Weights of a small mixture-of-experts language model, trained from scratch on English Wikipedia: 52M parameters, 32 experts in each of 20 layers.
Below are experts of layer 14 (counted from 0) of a mixture-of-experts language model. Rows are named router (the router's row for the expert), up (a neuron's input weights, with its number) and show model dimensions 0-223. Each number is 128 + 24 x the weight over its row's rms, rounded and kept within 0 to 255.
After each expert's rows: "mostly gets" lists some tokens that are sent to it at least half of the time. This comes from a sample of Wikipedia text that the model never trained on.

# expert 0
router [168 143 120 141 146 156 103 128 155 120 117  93  92  95 122  99 122 126 111  90 141 127 104 137 125 113 108 119 149 163 134 124 114 113 120 113 125 139 138  96 131 175 115 111 117 145 128 148  83 100  96 139 176 161 121 117 168 154 137 142 177 119 167 137 129 157 117 117 136 145 128 108 122 112 193 107 126 112 147 124 116 112 120  81 157 103  96 113 152 108 133 117 140  89 110  96 110 133 163 113 162  91 146 110 128  99 123 103 100 150 101 162 107 158 133  98 123 146 169 180 147 129  89 117 137 114 107 112 167 121 133 123 129 188 122 112 160  98 166 155 200 106 130 140 135 127 126 147  95 122 177 125 171 150 137 141 161 129 138 147 116  93 163 135 107 157 149 107 146 167 119 122 112  97 139 118 126 129 144 146 115 173 152 151 140 143 117  94 137 154 126 107 157 146  77 140  99 162 156 129 133 109 155 123 137 102  89 155 139  91 158 147  90 152 149 132 159 154 169 136 115 116 114 116]
up0 [135 118 111 127 128 142  96 123 110 128 153 124 148 168 145 115  93  93 104 110  94 118 143 109 161 151 109 123 102 136 105 135 141 120 157  84 118  89 114 150 124  89 117 104 152 151 160 190 154 114 158 124 131 127 135 122 110 108 131 167 141 153  90 138 133 112 160 122 124  97 144 156 128  92 140 142 124 145 140 157 153 112 139 131 115 105 124 117 156 144 106  95  92  76 127 169 121 106 138 158 137  94 115 131 126 160 146 103 148 158 135 113 110 144 101  98 162  71 145  99 145 148  84 135 141 187 140  99 119 114  88 125 147 122 167 127  80 140  74 151 122 134 165 125 123 117 127 113 148 134 150 134  82 156 139 141 179  99 150 121 146  87 103 122 118 102 154 164 102 125 154 139 135 137 133  96 159 137 117  84 120 117 127 149 138 113 140 132 141 176 111 114 104 123 133 144 127  98 108  96 139  96 143 146 103 147 107  80 164 165 133 101 121 129 115 106 128 167 108 102  66  99 133  82]
mostly gets: " Sub", " Ind", " pro", " cr", " ind", " opp"

# expert 21
router [126 126 145 129 109  96 128 120  84  63 163 131 149  94 110  97 108 116 120 117 143  75 138 130 125 130  83  60 160 103 115 117 150 112 151 114 165 131 171 124 171 119 132 117 161 120 129  98 134 152 111 106 145 119 132 177 129 100 177 175 128 125  83 160 110 127 119 180 118 151 138 130 103  85 108 122 143 105 150 114  78 171 112 127 149 139 142 118 109 131 150 139 102 121 166 144 126 132 108 133 136 150 170  87 146  99 166 102 146 110 150 155  77 123 131 116 104 145 134 115 160 129 169 122 104 122 128 120  97 150 127 112  98 146 139 111 137 112 159 121 150 152 149 129 121 119 172 106 133 132  96 109 109 118 130 152 121  87 127  72 145 152 109 161  95 122 169 140 154 147 127 117  93 131 164 133 115 150 113 132 153 111 120 111 125 107 152 148 173 152 125  81 160 132 131  82 138 141 137 156 123 163 120 138 138  79 141 148  92 115  85 128 149 154 129 162 123 120 116 112 134 149 115 139]
up0 [141 140 156 136 110 134 139 143 131 129 153 103 106 116 127 130 146 105 109 165 154 156 129  91  86 116 118  94 169 141 119 148 135 133 125 136 146 144 143 127 120 121  94 134  92 147 170 105 109 151 144 125 128 123 150 137 103 146  55 132 116 139 125 129 112 141 152 119 135 135 106 156 123  81 139 121 140 112  99  85 113 133  94 142 112 125 138 149 112 158 115 121 178 119  78 133 125 145 137 183 109 101 138 112 101 119 129 133 169 115 132  98  75 142 130 163 130 118 170 134  95 118  99 165 130 120 138 108 139  99 131 149 149 177  76 138 140 113 141 144  92 168 188 150 125  96 135 131  82 124 129 155  87 133  73 115 161 130 155 119 121 135 171 157 168 121 132 121 149 125 102  91  97 149 127 198 143 130 183 117 126 162 137 132 121 136 155 193 117 133 135 145 132 113 149 107 106 153 155 129 168 109 116 114  90 136 128 102 118 145 139 155 110 133  93 136  93 124 138  88 161 140 113 102]
mostly gets: "er", " #", " image", "⁄", "ker", " Player"

# expert 14
router [146 137 150 104 101  98 137 104 172 153 103 150 160 153 131 154  99 130  97 134 147  91 128 113 106 148 137 114 113 112 124 115 129 123 125 119 157 109 176 104 100 125 173 135 141  84  88 140 113 154 129 130  96 149 166 111 117 123 105 110 130 123 117 129 135 120 163 141  90  98 157 124 137 148 130 148 152  70 104 152 154 153 108 135 118 108 103 150 114 156 101 144  85 132 139 128 136 105 126 109 121 147  76 120 157 116 114 130 109  88 124 126 151 126 164 113 136 129 103 168  99 153 117 131 136 154  71  98 103 175 136 126 151 128 108 136 153 148 130 114 105 128 167  98 132 113 103 108 177 162 170 208 130 104 156 101 110 152 106  88  94 134 100 111 121 148 159 120 183 125 122 132 109 125 119 141 131 129 122 133 143 103 126 124 105 121 124 129 160 147 132 143  85 111 161 116 151 111  99 112  87 110 147 193 128 121 116  87 147 137 132 181 141 118  99 101 135 146 113 151 150  95  90  91]
up0 [119 140 138 136 158 142 105 109 109 139 156 147 137 160  91 137 117 170 142 128 125  82 141 163  96 134 127 127 118 120 116 103 159 150 154 134 158 135 128 121 106 142 157  76 106  90 139 109 169 145 171 152 130 115 126 104 114 127  88 142 138 170 123 132 125  80 118 174 125 141 120 160  94 155 155  97  93 152 114 126 160  64  77 100 148 132 145 158 115 148 145 104 119 129 131 155 131 128 165 171 173 126 145 122 155  94 130 131 121 122 128 142 152  84 171 117 122  72 129  78 110  95 145  96 139 165 111 124  78  98  88 146  80 130 138 139 124 105 143 155 159 116 111  95 129 130 106 124 155 129 115 137 136 105  95 145 153 125 127 140  82 158 130 143 135 146 133 132  45 125 130 116 116 134 164 144 143 124 128 126 104 143 144 120  90 190 117 163 127 123 157 146 157  99 125 154 133 113 133 145 134 128 118  91 133 175 141  97 140 126 155 164 128 148 114 112 135 152 114 120 149 135 124 134]
mostly gets: " first", " second", " last", " third", " final", " fourth"

# expert 2
router [122 106 124 139 129 154 128 110  93 106 135 130 134 149 148 130 115 147 109 152 144 123 143 133 148 122 137  71 144 137 123 163 110 115 110 140 124 157 106 130  87 141 125 126 185  93 153 159 171  98 142  95  97 144 147  75 103 109  75  90 111 138 169 129 116 165  94 161 115 131 158 154 129 136 116 118  82 128 136 127 143 132 113 157 103 128  76 140 142 128 117 112 151 100  61  97 131 128  99 155 136 151 101  84 162  99 118 105  97 133 155  95 143 137  68 202 118 107 139 161 140 165  82 117 132 143 130 132 137 172 117 144 160 101 102 125 136 148 148 164 127 157  93 101 169 159 112  86 111 122 130 120 117 168 128 100 156 133 113 165 121 158  93 164 149 132  97  94 125 119 144  98 135 144 147 145 129 111 135 120 124 146 151 124 131 118 135 131 107 126 154 116 105 126 172  91 153 111 144  85 108 135 113 108 152 132 113 115 107 141 150 171 137 126 140 118 151 147 112 123 115 164 121 144]
up0 [111 107  82 154 129 143 159 132 163 110 144 142 139 182 138  93 143 158 135 133 105 160 104 112 116 147 126 137 127 125 139 144  88 100 119 113  93 121 137 141 107  96 170 128 150 117 153 122 126 102 129 126 125 155 120 141  84  97 108 113 112 142 184 138 133 122 154 107 135 121 106 104  78 174 185 129 132 155 146  67 184 174 178 120 132 144 184 167 156 142 123 133 144 164 117 113 179 147 127 122 113 135 125 110 123 156 104  99 113  98 144 150 163 116 104 108 117 125 101 140 111 126 122 125  86 138 133 114  97 139 150 132 129 153 126 165 154 124 124 155 106 149 134 139 125 142 119 133 117 120 144 143 118 112 117 140 124 123 126 148 116 141  97 142  77 119 156 146 145 117 146  79 128 113 151 145 138 122  80 114 129 140 146 145 109 204 149 160 134  91 109 158 112 135 130 103  83 134 128 118 133 154 152 114 113 146 131 146 166 147  70 111 120 143  92 154 106 187 128 100 139 151 101 164]
mostly gets: " During", "ended", "ited", " during", "During", " taken"

# expert 6
router [ 68 205 131  93 115 118 156 143  79 133 150 139 116 135 140 113  81 106 167 119 124  98  97 158 105  95 111 130  73 140 159 160 117 136 122 160 136 140 170 101  80 165  99 104 132 143 113 118 110 128 115 127 180 182 167 122 153 134 101  89 160 113 105 111 107 122 132 133 169 136 131 109 158 158 105 127 138 136 137 145 140 102 161 164 134 115 122 118 133 134 108 156 135  90  86 105 135 120 146 150 128 156 144 120 119  87 141 139 103  74 107 126 123 111 143 132  98 127 132 130 162 140 164 129 159  87  95 140 122 142 135 130 140 112  98 100 144 124 150 122 125 126 144 115 121 150 128 114  87 103 126  79 116 113 135 145  71 102 138 166 159 113 152 166 149 136 155 144 134 103 116 160 133 142 127 106  91 118 100 122 142 128 130 132 162 133 159 109 175 114 118 108 161 133 106 183 158  98 146 188 146 121 142 129 102 143 144 131 137  87 154 131  99 129 115 141 141 124 145 114 117 119 127 138]
up0 [151 168 111 134 142 139  70 104 140  89 115 101 173 130 102 151 111 111 151 143 163 131  73  96  99 143 142  84 147 107 148 104 134 112  93 152 113 162  97 143 121 169 152 131 150 155 154 134 115 102 138 117 169 108 177  99 155 113  98 129 104 143 131 120 178 137 152 108 156 137 156 133 124 136 144 156 138 162 113 156 123 157 172 107 111 106 148 125  96 173  70 151 146 169 148 162 101 121 145 140 147 143 152 160 123 103 170 142 160 120 124 178  85 109 159 165 113 126 130  87 142 122 116 143 144 132  91 124 107 149 101 152 103  79 119 157  96 106 115 117 118 106 118 140 112 134 161 134 119 107 158 123  97 164 165 116 106  96 114 132 118 140 172 130 140 133 128 143 142 131  80 129 143 117 120 138 135 126 127 152 118 103 144 124 161 108 124 121 145 132 133 137 144 176 143 110 111 145 144 147 111 137  88 101 149 100 156 119 146 122 126  70 121 165 129 119 109 138 123  98 121 135  87 102]
mostly gets: ",", " &", " brother", " –"

# expert 31
router [131 173 118  75 128 146 120 123 101 151 111 129 132  86 143  94 130  94 175 102 127 120 101 187 121 141  97 133 125 113 125 127 104 144  91 140 161 169 171 104 118 186 109 123 144 116 127 124 102 111 128 124 171 163 164 131 145 109 139  89 162 110 125 108 138 147 122 136 147 136 139 139 143 144 114 145 117 124 153 152 148  96 135 114 111 108 130  93 174  90 125 156 131 134 101 147 144 100 144 125 137 147 146 112 103 108 139 136 129  87 120 134 101 149 143 140 104 144 147 147 157 134 127 106 142  71 117 165 100 162 168 142 150 114 108 121 157  95 159 134 140 114 144  98 112 124 135 106  76 131 158  98 108 127 147 118  98 107 129 141 147 123 125 170 140 104 174 139 161 126 145 137 129 124  88  86  99 147  96 134 161 164 145 130 144 100 117  95 169 136 126 123 158  72 105 158 107  83 176 160 102 103 159 124  87 103 134 157 128 128 124 132  86  99 103 160 139 101 125 104 110 126 118 169]
up0 [147 129 124 180 114 144 133 167 110 106 117 123 163 110 118 143 153 161 111 150 115  88 147 100  73 126 169 142 160 112 133  86 169 116 142 135 111  85 116 180 108 107 138 174 103 156 151 136 133 165 152 122 111 139 120 130 175 135  82 128 156 118 164 173 128 128 165 124 192 120 143 122 115  97  91 112 161  93 163 120  92 145 132 113 125 104  88 119 131 185 136 127 123  79 121 140  99 150 134 120 136 110 118 153 149 138 115 127 107 125 131 117  91 139 132 139 159 122 134 117 127 120  92  93 154 152 130 132 143 146 144 110 145 123 129 136 122 152 112 125  78 137 107 146 120  84 113 164 135 144 140 102 127 120 144 126 133 171 116 125  82  87 143 110 129 131 117 150 172 136 153 100 126 133 173 130 122 120 136 149 132 114 138 158 163 130 177 156 121 114 121 154  95 156 136 110 129 194 129 132 141 107 112 162 158 122  84  83 155 137 151 136 108 117 124 124 159 133  97 123 141  92 183 118]
mostly gets: " Chevrolet", " Italy", " Alabama", " Korea", " USA", " Virginia"

# expert 29
router [ 25 158 116 118 109  99 157 131 155 109  96 126 106 121 146 146 103 156 133 104 123 142 117 131 118 115 101 140  94 141 138 166  96 114 127 119 139 105 110 122 144 153 135  57  84 138  84 150 135 130 102 137 147 176 136 128 125 119 110 118 182 149 130 101 101 166 160 160 142 148 153 129 139 141 146 124 122  77 156 118 118 105 136 101  94 145 135 139 138 122 152 158 134 100 120 115 143 149 150 143 167 125 126 132 124 127 179 140 106 122 121 176 130 154 149 119  80 154 174 142 176 140 180 128 120 130 134 175 124 167 119 174  99 143 110 119 164 132 171 117 137 122 123 145 126  95 111 114  95 104 131 131 114 143 108 145 123  98 116 124 120 101 118 125 154 113  98 111 142 161 128 145 144 134 109 136  89 179 109 135 115 154 162 125 148 121 124 139 147 109 104 123 151 127  95 104 128 110 143 101 133  84 124 129 113 119 129 108  75  98 123 122 148  57 150 144 153 122 125 158 154 134 130 124]
up0 [139 126 108 133 148  98 132  76 149 141 122 127 124 121  98  94 136 166 170 146 142 100 123 122  88 104 124 130 145 111 125 164 133  56 114 142 160 138 155 132 133 120 142 105  94 130 121 102 150 181 143 139 144 130 119 150 108 141 106 174 168 147 167 109 105 148 118  72 126 125 108 137 113 131 132 105 128 139 148 108 137 110 103 100 111 142 141 128 112 144 160 110 157 158 129 119 139 132 107 170 150 127 142  78 128 168 134 119  82 161 114 157 166 143 102 150 129 210 175 109 103 121 167 171  84 135 134 131 152  92  98 156 117 163 131 100 115  77 139 157 106 132 141 166 138 125 139 129 102 134 114 120 125 123 159 109 162 117 134 115 127 133  84 143 130 122  87 139 113 117 140 109 113 158 166 133 150 150 146 127 125 103 143 142 117 143 148 114 147 155  86 124  88 140 166 141 130  74 135 139  96 102 129 123 137 128 114 120 170 118 131 120 185 137 142 126  80 108 136 121 113 162 152 158]
mostly gets: " floor", " Pennsylvania", " Baltimore", " below", " Pittsburgh", " Billboard"